{"n_layer": 14, "d_model": 160, "n_experts": 32, "experts_per_token": 2, "d_expert": 128, "d_shared_expert": 128, "activation": "swiglu", "moe_layers": [0, 1, 2, 3, 4, 5, 6, 7, 8, 9, 10, 11, 12, 13], "router_score": "softmax", "normalize_top_k": true, "routed_scale": 1.0, "balance_loss": 0.00168, "balance_bias": true, "router_z_loss": 0.001, "init_std_router": 0.00925, "lr_router": 0.00142, "vocab_size": 8192, "norm": "rmsnorm", "norm_eps": 1e-05, "tie_embeddings": true, "optimizer": "muon_variant", "lr": 0.00773, "beta1": 0.95, "batch_tokens": [65536, 131072, 262144], "seq_len": 256, "train_tokens": 512000000, "steps": 4089, "dataset": "wikipedia_en"}
Below are experts of layer 4 (counted from 0) of a mixture-of-experts language model. Rows are named router (the router's row for the expert), gate (a neuron's input weights, with its number), up (a neuron's input weights, with its number), down (a neuron's output weights, with its number) and show model dimensions 80-159. Each number is 500 + 40 x the weight over its row's rms, rounded and kept within 0 to 999. Numbers have three digits each.
After each expert's rows: a language model's description of what the expert responds to; "comes after" lists some tokens at least twice as common just before its tokens as in all text. This comes from a sample of Wikipedia text that the model never trained on. Tokens count by the router's weight.

# expert 14
router:517494508529432441512520472621492501464438475506534509579527508426485529535498448409411500558486526541487473498465527505446504457539519500446514568428489487507493505486455453449510474552500482514534544506526517462434490480510489498501560541
gate0:493496587490443471469494463501471521546443493554467462485531572506429475510465468409439490627518462501509474566515569487488499513491487540500575573535504539561476439537482478398540498505520436549522500457544545534496508542491421517449566493
up0:480464482485490584550432509533516509506524462490502520519493560521548496497533512532459462486476396549500461437452458505544508499460518576424543521545515474515473473497561370498515448437443559474426489457547475508515485469473502480539521458
down0:471474582544412461532478516514537487514448518487474496545491532521530467493541577469514394464461505533502530550471505454519494532474450432513502467490495486472516436480461535388537493517577448493474512497515447505557403495492454465470504484
gate1:476483486508593450523514530544439476425509495469457568514534497433595565546478528463491469503538459538470462564482528511510501507494576517531436512484618460519530476513559517504511519448500398542490494531381519460480439544486541554483449416
up1:457478625540538551489568548526552459543493506546477454526476509484493475553544492404478513471517526508529483464566491418516510524548569538540524430456551492473496507480531492510501522517528474445527461449522509529544429463530477509480544509
down1:530511430416472451501458452475555471466630485487521496479554445556470498523507533533492393505507533539486489538517532520527538454485563465471530499520536501469460521466519530507565441431450497532579532545535507504452539495502506467503511495
gate2:505487495492541540533563423518440580512510418446456523514482541464523545528560458459467515506532464502495463439521474512485484501465527430459573460409415486599533535527454533486512542476493556496519483449504514508455473478471418526533585553
up2:555504567535570486590488501502491477486472479513589473455519504444503557498496543440545527441479474595505495486474505537553483471499519564487430486496525514443492494502535468506469453515453417467490527521530555499535515411552561556486506400
down2:480447488507497478466495490555564552534446534565499563442554524509563502515503468458524461420466533500527521502479474450538513489470549490442535508471394511481416475485466479501451470476525489457448474486443538482482460476510542496583527464
gate3:525475495456465497454555497487553442484588502509525478486487555500515498533502513492429565572444446508436501536473419539446495513444481452558490550485522518498521528508442462522487546544505521460502537522585501449472405472522510458548410507
up3:517485462457518480474429566531563506481582552539507482484501541459563486492443553421458469548457489449454509561521507499505465480536563461496435564511479503524523544470439534484514517507461510494499465539488468540506430531542507443505466505
down3:542488519492536513535429579479481439496540522495527524481465522512475436508440496511555493525502493465415508550487490489492576471506420465488471622506463510496471546474493490472522460500447530527466422489451535490486498492458563518442501438
gate4:508453487501452488499538518558561480511484527471548456481585484433555488468527467562529558442538519503507476444500477413468467537479491514492486528528598528485515526486475510538533471508554432522525495506507424378498524522485538539439568518
up4:484476504485545469411487473557545465521522462458554478495556576545455502528576457535551512510480501478504504508492488574457465523553476505480544461416469504473479505465476546497556548495517491546462504530478486552477545563515479466520458489
down4:450571567484484467535538455461451488524495512412541455495479504491542465519459573550511400442522554503511525470570492462506453429434486524530485523561481497499534513465457529583556461507454537532481454546497452391525526482511578483532503551
gate5:528492434536422546422469445521499501501530547512572451492461544548520506538552518526556572505505523463504527486496493530536492468568508532466494518508514517394371519490464514513452503516524591516496535542532541471548424445499485583475497514
up5:475586491528352447453507567549529493508508525461516555475477470539585515552481555528434515485505480484438497462537420559532485497438509461443522557498521511479513530521468541496508454525453501418522577601515509496594548544531446483520421480
down5:496449527498417429518558462530504599487454581534551542492515523509578471504482535497443510520475488506481473533488483495469571461415477405473539490463500477530505525489516516509522476438448547471508547569506503536486434478474486511550508509
Digits and units. Digits and number fragments inside ISBNs, coordinates, scores, vote counts and years, plus symbols such as %, °, km, ′, ″.
comes after: ".", "–", ",", "19", " (", " 18"

# expert 8
router:495466528509515470500439467543503532493488458455460470531566523497449503520512479484428450511450560466488460436533496515473464500416491502412513529506544478554495586428478487471475456471460508487524539485555535476455428489466462509529526504
gate0:500472464469448464381484499575534484536540501514478456507535587551530470452488501491532502490480564514504480441554567498417487518505552522465438481481426534565536506506496614523514521499444510538557479519524560497524477450545553446533542460
up0:511510401455502523562537458440437507545531492541549515460482413534539514502528459440543519538492494499393510549508470540565455470497462468569488540464556491495509510489518427492490484530505523457508463575437420519470525573524466472522470554
down0:532462513453459491513460427573525549553529579453510512462510489509531532460455524482479475574500497501483540449507455537403534501465463499529466544447493576481505506438466514510544503513492478501533574518539529507509497418561542523481483409
gate1:480438507524550534505438548508468438486547534479503497485468470536495525487514446517468512583536492471501418489562517482506577578550454455489436527388501472466525494466451446538516545512439539520453454420468577407509462415557461509553451512
up1:495565485515492462436502547568551470471578464544441491455502468478469508486481624592525488469447467550425515530445534498509469525531457546466516427519488540548478524484487495483520506507473499532528461535475572527523498473447482507483484506
down1:449520438506463526565484484548584545523454459573502450447504518518459528455487378556486505504451558483552459464521500516512483515573469533538496540509519506495501523451476467555552485510491490485394513542478517497469486533478507549499494556
gate2:510507477453529526500488438543515503545530540501526509478496480470485571504506495525587448464482559472541501395510526475433539481502487504297549502507580489518505489462527520490494435479540500517474521455492535427437482511505513511549511508
up2:532465486533471458528504480561545448482461500499460501499516542382508517501522518510550509468466447490468450549516442501505484591507528522555481514483536519533479447544551510520464522493487493474509528559518528465529517562630471425435465528
down2:574482538523457410499494536492444502517529471493484488518520474463490521550515476483547460483496508515517567555609515478461557553489438402513493506478500493530522529429505527490467513514491525586514458516495437482437501539546564474529555526
gate3:459510492453598510452501485537455571545491484481475516542455498428506526480524527497474455499550561435541463483485533538483435496522559509492491537467503486478491558559490572570552486501525483501600504504558489541549480589510449526574538438
up3:507445473441568510490448508536517496464447498481524500529485512480537521459499438519508478464517515446519493513560533502412426558509528484414499548458450510516493558514477541596549486451542549455534459544531531546517499623483467497474497439
down3:498499557457501544467500489434547511616500487519444425471504436484518495407549494477542441466540458464510606442551505527458554443526502438455460493537480558500500431503522497468392519486518562497527503482472480546545532535479495461483468456
gate4:486449530549462465440446485529532594512545498491499497552482522478479478455514505497483454495493569462507493549497479475456475576495487521493498433484546531503367531504464525523462492470531498481563469486557442419474521473504492421536532465
up4:544541498506530505524526496543473436448459562465527490485423514485494506551443511514486533471503494558502494524508459506468501491477511505480484495514461496480518429509579498495544459566486515552444447497507486537464558538562471549476532517
down4:485504546510508438543485482486517503463555608489479451517485469516495477472465512495486509569519538500478431530446511548519543503455540512463483428539466536531569514491444432471567536506511520544529523451545593498508474530505475581514492510
gate5:469476535579491466490489436561441524476551453449503551491516603487465478530486481489509414527498447505509503496454503578496464533445494544563522498529442456493483419541468462552574504558597506498478531522418533500534470537454614486549509466
up5:484504500552530514518573423484524506443484463457561514497417522515463562505488511562438479527531470565501496502489522479512447519471504498456475468545438465499460494477492496527533468520538442478462485507464634526507447550569511533501503510
down5:493518483549508492551522513449439499485557521477410520490479528539545526453555490537480520554485468480487483483460573500462511483566524491526488541513493513495516459451451447502428495445503552532430477533489538513414484462447492493476501457
Years and mid-word pieces. Four-digit years like 2016, 2019, 2024 in dates, ranges and tables, plus some mid-word pieces such as good, topics.
comes after: " H", " G", " R", " b", " h", " r"

# expert 2
router:537431490528463434483480457546525497453511429399548450509543507453482525555445468420459493507482518561427485570466496516482455487434498465513538551492486536470421519471449441508544501505526446505564557447584533481466475457530442459546502489
gate0:542569458553526430487430484551488585474575540443444456451536520450459427491516574455487401517593518557529514544463539554456501471472530514543510540444458519532541525547496438521484509516470477592525529538497482505495489522470484460442467465
up0:468440498474512461549564531463484540516501479544462423514531458534569513516468563545461469422464492492519542497474452512460427523481517479510491511473477444489485559590504410483543467547484497451513508457486467458471480505475545526564549471
down0:489522584517515544489549550586444415414466465507496518501567432483422453516539538469494483491457481500478571517511474495529547493515532486496453471543446491501514523472519519484503489509487481449571595553479476511449523470488466452498445520
gate1:503471448520422489491539537486546445495573509429457470561493481464482532497493496498484464537484539511461457514496522477532471464583492441472518550422494507521559467532505479443495544500541458522508585537469569537487584492521444510533516506
up1:486524574470432495449516465543511486531479446489471524552426580577489561484468475547493562498512494455531502493474473516433576467433501471518527523524500477519497440461526519549466454502412493516537471516456458499482437485487558420469492568
down1:469479509453490530503434478486522493491523521532529498571507434547481553558500443502531533501554523466509538510450465496564523394549493476494541590552592515465499465494518557478465439554476529407550452490436582578477481528471500490517470531
gate2:510532476501461494642551493471514470492526502495484514465457478470528536492480560473464591473508553429500504487550461473511550477500452514511488553513489453469449474483474545504510449530464450498553492507492428500465523456505434408503449504
up2:517521478489528570411534480559405594515453459470489421549554491479460493492513509580471504589548447530427527424476544530498536504524489459504480436460462477513522479464487406492516504551429503512550506489512555465546506511459508539503524542
down2:472495590456571519543534481421501477505479493461475499455455584520531522506443496492472490524478503477464534567533513490527457459516492514487504510451512485500527501504467505516477509520526556453531526453519522482480477447558497564469629452
gate3:483471420432513535578414465494464461555546513451445524451518516437458532546532476512529465561499483512502542423501471503504510469429498569506560474470487546501499479514523445525507520413457520538513518543562428441459452408517529503557489507
up3:547482458501448484503524491471501489503471529490554545432573586422461477533472454499485584580475518465461454477481490498532509575502527555480532493510490475431530500473476539472510520523504499497548550514544496460521590495503425459498516464
down3:469467574548545527488509556526435444403569477501524428465479525527465500551516547532520481495575507492569544433437463531460518558528584508522507528507508426470499510517439511482566501520505448490510527586506493501551496467510456453535488467
gate4:487469460433564525494499520492466590575496447514511483533475531545492464577413474535489544522515537502453535469527476477469463485505478485502521464462524515523520513537477530412478500483473518487519533421547482488413477400532602460478460524
up4:430461418462540535523483547501551489502498466510515542506439489519461525595461514497486512563526508463492531443516461430513488507514453416515542461488524520548552559528552474462461511457488430526445524388515445492502464412521527473502477490
down4:397516445497469475464501512536470542481574416551537486436439558490556558510482430526502592491427496422464489489469474534504442482488445475457517480479511492507464490511544513489570585401470515527486549485466497438465495505448439503447466505
gate5:599540502452481495508555520572469509518574446462464468500552478513531471491513447467513518557465542558506450496460551474437499517405504462541566514418465542525502565489420400504506457488461525471509458474530486466467518483529571448473521511
up5:513511501524544523477413487488508486564514490554485510568459491511463560470491543524504473490525462449416522482543482552508530487540480461444467457539571459489577438509574584469473554457478490533522567504555506478525440498470462510540535525
down5:471456433460528462460507478504492448503484437486528514465460479475429528496504491555478398504538548508554502425476510522481555508549440441436488545482519531511496590436546569497561549552491509545503542454524471487509462491487439483581469539
Auxiliaries and adverbs. Auxiliary and linking verbs, pronouns, adverbs and conjunctions inside clauses in running prose, such as he, was, had, also, only, but.
comes after: ",", " to", " was", " he", " and", " is"

# expert 31
router:498507556522476460434499386576593457471450427543480486536526522464454583541472470444467447466445499534477478448477566544496466424492493496518547552503492476452527505472522488540521486493490484521545542466509466426454469478494459530518527562
gate0:447502550541478464516531524508519545474505515497514422531542543521421499490488439492489519452453535492499475561469504503470466522437510437543509503547531447546531449540573544552466548462510449555490484538510496429423445441528545509550537536
up0:500504467548511513515598428519488572536506438537539419450470490487451540435493472483592486417444471561556474563467456504540454469468476541487590497495500509522497483509544507569500499496486521533546484461472491485463492523525522489557499494
down0:499531411555550565444482536491474452508555451405535489466509457513512514472510497428517479498502469456449501521456473499579523552496443547523468456457545473468441530498425462544527609463485466536577544470497499521469499492499485489455503511
gate1:454481545460460539571481549482457494545408492538460438502525460541537468509454486467499468504522448515487459544552503499486476496524542464573524610490504467452438510482519457536421511497486507561515485480443470485490447463476546531463510499
up1:489581487550508528433522474538570499505547437494473589455428458566463429490492465510495541535499523453464601411478452466530517451460538485485470458442522552611463519505492528494469501461550516473497523521520523532481486520494483454485509497
down1:502524468400488549507418506506580574512415449430492460427470471505494503458483475475437500481511527488492442522533543529478517486456561557546494485487496543470454480502541527518457480495549449546545510477454478496497473514443499593536512490
gate2:437475478524522495563478494517487496506470527524521444479469526561542515547457500531523510481517493569473423453518500536515547535518495425457539536468495515487436501473536589493485449446473511497485504483479520507485465554468588604472431429
up2:518450481469515501548528504519460432464571469429518497566481511492484438458529417515475539471497508548531591505569419433451489457453508550489559441498535452582537493447554567456511586534481533537509475451476463476463566454499481506536551487
down2:512492485549509484514507517405464501466479523491541521481454448491450448458464466607464475494476500539512542494470511460485580448527440509434477501522526520470500408508557490491536485536555598498559533531502508478470505473453466526525430465
gate3:409499492424514481498498484530517461459507504540396532586529551538584548484578517455482480532499519547482469470413466551492525459537413494508517454479547530499533465495495506513552445496504487441564489522477494485492430544473542467498477525
up3:494490503404389492428494475472497445471417558480494491477470535515457535479521527490468476503507491509565566503430424555430488492454517458448566509554559511555545490470517471470494556526543487447577463450517573564510481538507501455430516467
down3:499467564447425606418529504478528466546454472487569541472507468468438471439542440485507579510545468458440545516421520492525510468466589441460553484513537479401493504513526552510521484450435401479461495470533476479544507498523511502476518534
gate4:488457457520529562528463480438524504565410537477533538535517491566510543534514536486550514467446452483568478494579448474456529437477545540479508528516467500456489582467513433501453536501477449539449507491454439461543490508553547413496466467
up4:467489501505454533498479494482477485481515464520560489550476477470525500588498515545473542475461583488508535466569509568561468541548387519514501525447507466449516465563411467549421496526444532523550544502564531448552446449494550489509476564
down4:511508521514417417516546485548571523538535464495538462476467551444490562465473517497480483568607506509434472497514455524525532501434495399429514556500536530548471522593464508483527459510443519432531488475428437520462566556520416486573517528
gate5:492488513559447464489456512506535392528439508441476539482462530495535547558506544493515506487581467509489513519491463429453533477583431499483541504508453506505556507586568497469503511449499479520505525456501519450468467566549444403404476460
up5:470515465471523500502470432577497510526506535556512554475514442482509403556473473495484508448533550565558490466478486544482480446490533534447477449544487472525452460471427471442474545502435499482522550507535426485473493559465567529487481553
down5:419491521521507494496511474545437504470441474567498516517464487503510528468435459461472486419511502450478441491485560552541492466461462549456481448471500451546533518547424491599506490444429416510538508474546528587490549537515494485454515512
Sentence-opening words. Words starting a sentence or clause, such as In, It, On, There, After, However, and math-heavy contexts.
comes after: ".", ",", "n", "m", "in", "d"

# expert 30
router:484475511504410457479467495534499432465552470460587422581483502440477500497466464472459524570436508560499442459470533539463524442517501467451555515485552491494452509506461446487598464499526442522543515455532434443485489502526482445565544565
gate0:460526442472562495436454586604512509460520492468485489498457514517463562484525519549462553484460448455549451512509466453519501499463500511509541488492504515560443526514555539537487519547502466470544554483512513436518489487559542559540499485
up0:479477549542456603524562504486485502487487506496499459521516438504493489505517442436485399527398555493471519532499519500481492533548457428537490500519541482442552461480460533456483524448542545419491539558498469568482514479448500471483521499
down0:565504523485514469569515487472452432553499517434487446520548566450519484530448490446505482513608499494465491533535533564527532531490523556536550497482496444498486379515482492533428515483502478487464502531449525528520529489528399514489532514
gate1:512539444487548520525507520464470560487514533557439482455485488448502484470491510521440470557478514468520506427460508500473497503519513478478488491436495538611461421531467478531550477471442436490539505536549548575532499462449519521603544466
up1:515429476490511573476484545447374562541479479499460518507483551494548435549542450483537525534538500517515516492557494561513584535514556434483545505528512516455525462491548469530455503469510495451529548557464540432532495565463458474548502465
down1:506479513521435477526505435436496533454497483435584556513549535502490483439466438493479488512505520514542465484570448576567512508558524529509483536524563525445507435537508544528519476542497487484524550589462545447539504532510468459463497427
gate2:545492450519514564416492513496522443504542478482529488496495476525451398496526471484467570583456448481536510457446499537448511517588528553478552555550429460553536540525481555513443468534465456525420585515508557514477546496491534508521534428
up2:537462467563530487383476466502459434490540478484521454511508521528472412523468471453477561541491533482534540534492539491504473486522479527508569560532445471563554512471494519470499461460512469521434469568526522502451572534448497519461593451
down2:462429460497503501538526503516406529489498485513514494547488520446509508471478455506522557469476443519556485449492552561500522482490495593439560440547451506472448487524415497492532471478514486518419507569510501476450591449543575462510549455
gate3:484555501453519539482452497419503435546538479420533411546538471457495489543498479534508550568497439466508515428511500534474574467543509449484433512502463522530524511469515529439465584498416464511486484524556459563557527530487463513515508512
up3:527516491522508524506516516503463396605543492497501454585492551498464471510477534543491552569439537442499485484424490509485571510508459476476535445451508436502514487455460515535443529464497430527576423553504588614433531590498516464472441481
down3:479480476520540545499455439455494534564512406494463488444541478447492483485487540509521468543529502511543483510498445557513535527550474520548579566530432547558434595515462507531489553479500507504510469461517471451512492539546483511466480503
gate4:560524491467492482449481544552489491536498502554543516507501515381536496416506575450445483486497505489509518536438505458471471519501539530442500552505477494407509477497472527544418469528536530569517469603514487505529543485451474479452517417
up4:467455464416546521437548395488466532465489548530468543495513481530437543529476480461467552633541511524510420486547468502547472512507496523498471513467557519499507541496512559569472555511450507473566428444477522530429528552526494475461537483
down4:525528493359490472503477447456463526462516447447500531443565531526471460484437453484443493528449545545441482476499465502529483438499474485540431486442500549520544577523501489487520501526487514475529477475463531486434499495530552440507507474
gate5:490512498488511524443487506495551460487555498479514403502530477503461498594450552514552474553519530550539472408501496510501539477517551545453541533453438467538386473523542499474503500454541473535536496524504556499452511520483494482550457405
up5:456514523513459455455516485453434582537501564520484500474444483439451458487450563464522512584438542538556486491491422493465454506455486533430512482479516550528514494478542580553566470503447411493466506447484497542547464506528400496568503518
down5:571488527484539510450545474500455505536541516575537479464448559496442485523496530486511531541408497489526493499548499442481442535552518528456471492444498494446640523531454501539534472536509478477506512503513476503619449574588439630461468503
Word-initial consonant stems. Word-starting stems before a suffix, such as accomp, occ, dr, fl, cl, jun, usually right after the, a or to.
comes after: " the", " a", " and", " to", " was", "'s"

# expert 28
router:467471479498446475469491452504505489475522525459499461559577547456501511564490480495504465526530552510466477493548504504472417422454577478473550469520519526498529548505444422416520489532584536533563537500494478468423490417521488496536558476
gate0:492476516490473600482506476463565470563491582523468536483534456462469461459502424483463435530480544500458500487566530516502488568516533515524460526557537517497541515484583508449505528443521424507559572506486478533532545418509434460476421487
up0:464497471485488416499575523524442494517466504487436476441524517480442528520529429502513532487502531483563453493510515523495488506465514560459494491530501495463493477526457531567484467484505531555452453474478498471485418561428542539470515537
down0:440558466476506520535464496586517423530491477499492519548510530522555556506439455447465469547506524417473491424449520516563442535497445619454562491509498495507477431545512519480472519449546516482537495559500480561439506581461515493486550527
gate1:520456471556484563520476466491521479443574540513540506537479447463523499516473510544458493458459564495433543497569479467512498508509558502540529547500484529589447488529541463460553505491515490460480549532446536542475477445488562478420491435
up1:548523457477457491495549518432525487491493506427535543520479504477485448589527482523513498528469548536467536476455527468460461518590561470525532509406528503436468486469482516425460552525495554402610551436483484471510473481471514535515528489
down1:547438574530519478485477528575466458514441484520511476486536509525493452435512498509495489454501464538440506585493548563524448452469459506543469487490587411533450504450480531512545540521425510543444529473521564515539565523516582485587453489
gate2:512535489447498452477461478433554527524540447512465471459482556508514514564477508508515519552566500492530537540468459467442474463532514477498474527579555486462479557529469539552560511476567531484477545489554526418463499565517477435446490499
up2:520494448467565517463453511545486492512522552431540491534517557477475477587482497596523498504579558509511428438438533432447474488484478586520457522457532506538504452571577424448539486437496515523504505504470574442503406437501470517512530536
down2:558457459440556499460473456503498469524511540478480491542547458495518471436449457581484560552498551458456462508491446473454514526453535589536540480468521531411464504437449443478468450489522504491515547468521527455405476449496554448486426499
gate3:547591525438514518477504490479504534515456549491533450525440468537492502463460526524537463453571543448527477570382416469506493490505501519464550498486492623482413508489495527468515533459579527624528488519461520495469493495535503516538499546
up3:436509576550486419556504515541537468448523458493567525445478450449491505539501473451486461454493467521442538551613555511567527498515523433521497498474551423543522497512539446518499543558490449460527426504503486445447556494501492408522453465
down3:584434540522531462476460467460439520501562444547537546439438491565558491505546498536508465521474463611566469541475467478494462460535494503484522517475500487493461511478535474472507506507528452534499492405523503459490547553552511471461478493
gate4:497453502487521488496467496518495508519516508568550513528466484491502476541521481554561520482495483508580485506566434478466494430548522520499469466519553475474416480566429464430508543537512543550520506521541442493466532478456499541482552524
up4:509423508515479489428501510489448576550507490440476541497495505485503523512573413563526547519482506560554481557463453464504495488491511451518493450530516473424537435532474476425471503556475599514567472526509514513516533476483531551532590558
down4:518511473527517495529452567499456521500510489605428521488398578489446572443442458469477455482454567560496492546528457505465511547517574544444544535477532524452518484507528553498495500503458480525514424476532486525548522520480509507469447415
gate5:482440414469494530494480486552497529496501539525468478503520525549492465540600483486564441504482437566478478456529453473482445448463539475546520476542457432582495490522530517456462515514520620542448561452503459494476466485536516513509571504
up5:480478433460478508524468483565491406487536449582515499416505544497465466510453495570527574513486515473467503568499570469520489500513542470557468495568458465552519498484535493487494527533539492473433561520548501541472513490528534494561437429
down5:463612485458505439462438560542426451496505587472525469495484492572453503482511589498464503476566496475536528489452493473516535462516531498546455546448523437551481574435496440514462477495524513439491485491546436500494514515555552481507448440
Months and name starters. Month names, first, and first words of place names such as United, New, San, plus northern.
comes after: " the", " in", ",", " of", " a", " on"

# expert 11
router:488402505513480431465525482484531410433521425525554497571525494512511469505459480466468463504512509520455421515497486530491473489516506430444556539533511496451478518499531500507547502481551482516576539455532433475495507491530393452578499616
gate0:463510473518525451425540531449477512439467512543530467487542512506463587605506499404552459446474473476478501556509549546584471505645507493491515508534497484464588432467453552467482525485564518492482496445500458575496544533551440432488512528
up0:471523496526473493461497526544559475424503564519541529501564484463511583525473557451539510482489532420525442504442564534535460457547568471462478479535502549498564421509421496465554554519497495474487474443490429449447591533515439473494515507
down0:499509439546500502448414491501486536454501436612552527507538531491456452432486553604488451473534512546510495484524488494483572486557426477506532491481481436463469461549499498506508461523475511483415501509493547533514463543565445588562532531
gate1:452455499529484520510506534515470466498524508494460461474544542535456511487524404486512513483477439491496426492609510437435558479465497424521447506471499510506511511455504484521563513453543478584442481470546508532478453466572479532534452481
up1:501497436551518541490472520468458482483595519555573423550479517566521517420541593494442541539462492531484416458547479524466495532485447480535492454510476500477507470468477523578540524532537478488454486559513533513544511490506502452556469534
down1:468528424549535475518556466465547454476476476523474522485499493553508520519572568543483486532509547508455492492484510519524513526493514513508502443475528524483452448488561527541522462502467485491567438493509454447475500550503523506458482458
gate2:538504487475465519336415463555493493445512483562501466531559508473496558604476539551503519575482522447471461447523470451456516508549578515450487549504473539484486498537481555523493529556489453529478533446551510479492498455490478483533516458
up2:562426532533554490527545604547473485569524504515510493437492455489464496450548539503555490431458501492463514493485449572595538471450461555487498490604575429470543567543486512540520507522473412431541488536492518472523487512539519442438469496
down2:472568562418527445533539473482510467576548545466487500450486492496487479508551499503418543517511478561466494490557442443551482469459505490524478510521597421469489516501482525474545544533529497512563559559524500474519535501471463515459515463
gate3:477489471562453508474539466499512482464484541505483533537508487464483513426509480516520476551553465530413513501414574565473491514535539529445500537481546557461476496587418495523593469512483514424531497525490557529515546524479558515515576542
up3:529500444537472473464503523435486548548472464463387541450546535522520551521477486545572511566478477408543554400506476485516506524456534494479542527484523488446494561481552523522472509511465433439516464490483433488468487524519529469524438430
down3:471555484525431509496447454525466516436522495492543513434454499568488534486517569491509545465536536492548422513469546495515510496473497467485512582525553500470509484462449493538476574488489474524513440475478544403478480441546475517512501422
gate4:494496464431471506447512492592464550493472480530546465567557479532495460553513478562528448543475481485465435494496489472464508574564441459431524544491492522487486563496562523535479497468530514497440575523491549413490420536471442479538480486
up4:496479386492489524522480477572476397486467455510477506526546482460474493454590469501503513559489480523529487541517492625511447453574485519488537448489475500473493576531558546538535490546454496537515571556496471560474528530439451498529513472
down4:570470532468471548463551588568456561503463509552490446524525419514441526529498536534517426533485455498562543514490469583494487394552503499557484477569527493497477553413509450513487453523513510455482494507534476523485518482434507567486425541
gate5:548551424497387489479469576488542484445481522503494507517477492489530443474475496431405515466474585478498535527504452525460416499435483503526478524507549451489519474484480538469512494566504490430526488531490475494547510504442404483504548447
up5:455498486552488500532464512488507448519513481544619516555581499467456461476459530505491532500471506455494438398475531611488498478485441518504536466514558507490504536494557535498458506530573450433512521506520508468412555568442467493535485479
down5:489489532491395515445526508489479458478503457503551538493543510465493431491496490493514404438509460492479496448496530521503540458496550493500532448463550500446491496475524557490481469466579471482457499490570531522481490552511466571487486465
Verbs and first letters. The verbs was, is, were, plus single lowercase first letters or opening pieces of words, such as f in fighters, ag in agree.
comes after: " a", " the", " and", " to", " It", " he"

# expert 4
router:482492546512483494485472467520486484427506503472547475558504537433463520560523481524416507532465532485424495525530478586437451492437591497492569521486557416445463543505437532513528468568532517493535518495522510482531480494503494502506554584
gate0:509530504513543471427458499590501519537537496505470474472493474507486535543521548435450516538485546513483536417480561505499433505468575546476498478471465496489539475499529483543510494455465467583503440440597427438465455465516487520495473518
up0:518530574532504547494494484541558442392484524473486492509518475459496485516542497476430542608498488432486504505440527451451480542478540485500474512450429437523455532499567552529545512458482495528493477450604461441457515442555523488470467488
down0:543552531501416500515523538505550451459513517497433567533566512510461534497554502526524523597526494498529500514446485479453509508550481426527477462486447474450482509493501531534543542472553515527557579461545459526521525457473546453582530453
gate1:462552521458570476502540541492553538571468533527557507483513530525452587504514554449532516452443590499529414510467503529558533513498513532493585484523451479468520498563549432487536501505516522494486472507516502466533438476560516472507504482
up1:522594424503515481482451496496455515503455474511472499483438584539528485524480500499434527469561554443519459491489578506457527511499521481496591462499487500420484475462526506491453498479512505492505453479513455544518483497477465580508539501
down1:482520470508531513508522540459486452497399491446496460463428579526498507509529510542487497475483534421416522459528518493463512502488540541456544542529515451442546418431481527467499520525481530530567482466528450551516455538451506635488480469
gate2:497550457500507500481464482573551558521456497499547583499524513535536463568485476488512470445536516490500494511532592495520503489484517432489469457576465513469522433503515508429463458533478528569474513528487439535501469454493519505391482454
up2:553533457540470529479489532553564511464496554514474517489543511473481478524472504507499507564533513525490489453480533552467522516470510600499479503458441451453448578498502493469613567507497550489472528491510511478451498566466514451585500417
down2:521476459492503431518517455447523558489533565482498506503519545483480499449465538519517540539544518495492468424464499578478482514539512581501503521503527493424554521506504528501543545540482497504478524469506542544451511551513483472481487543
gate3:542469461574505569455528450522506504492503509520583508563481459553525485503433565411506504550427495552477469547441486576503521584502543491507579489414511468551529574483497483415504517533529409511482475518517527477512506568567466467467484468
up3:520443466549514515549513521494511520526522496482439558511514478448429504457514525540546492526562490542443516403517448413429534436532495508478444498505506556566477534534499469498500575506474521451522560510508478496428509441452517540417506498
down3:554477519446505439505523516467472475501502543544511463478513512457535500545531577532482464553581472517525492475541494431454440502503410513519459521522512566508531465578461529520546543582523568522495456507503429459512554407498540539496632444
gate4:515457411506506514520551433573564475462498469481556483502536520470523572567508503452502543476484525470504485470537473398473607560563568496500571443563475485492439506525508522478480492416530588478470454528507508522488545482546449549501560540
up4:438526512529523536475513545510490522508466526496491437475462511460454461556514509494548522478467422531530451465462511503494514502499481419518481557445545470524482500477496460494452514470460453584460460496495517419461451524463502542528464476
down4:459515476539494492561464503482463455465595516492521531542501531455527436552483464499512481492504499519519535460497546506483428522516461530463484565427517481549482581494403495493466493509465477478515502490553463501523508489460494495499543439
gate5:496559433453531459526531525501554470516544495574528552528538455451462508487405491466497507483482543455510489488478497521434531558522532525545466475446472567531529536403499458504474519502482519590469501458534434456495529536583506455463564424
up5:489481470470517476555493471460481529525522460433647438507539533497564434474588485553529501443521496516453473517558473520514526483416514484471458355481446497473481472475541535497550465566520512509530518537506456437543530459595504461518456500
down5:571509459427467433441522513454512450490475598548560493500422495526525494549514493496487512471489520543499500531478493504489498479544461499521518527508559481487543501470452534549492436532490514455491506531492497542470452516488523506396490472
Digits in numbers. Number tokens in tables, dates, statistics and scores, such as household size 2, 16 October, 3.5-inch.
comes after: " |", "–", "|", " (", ".", ":"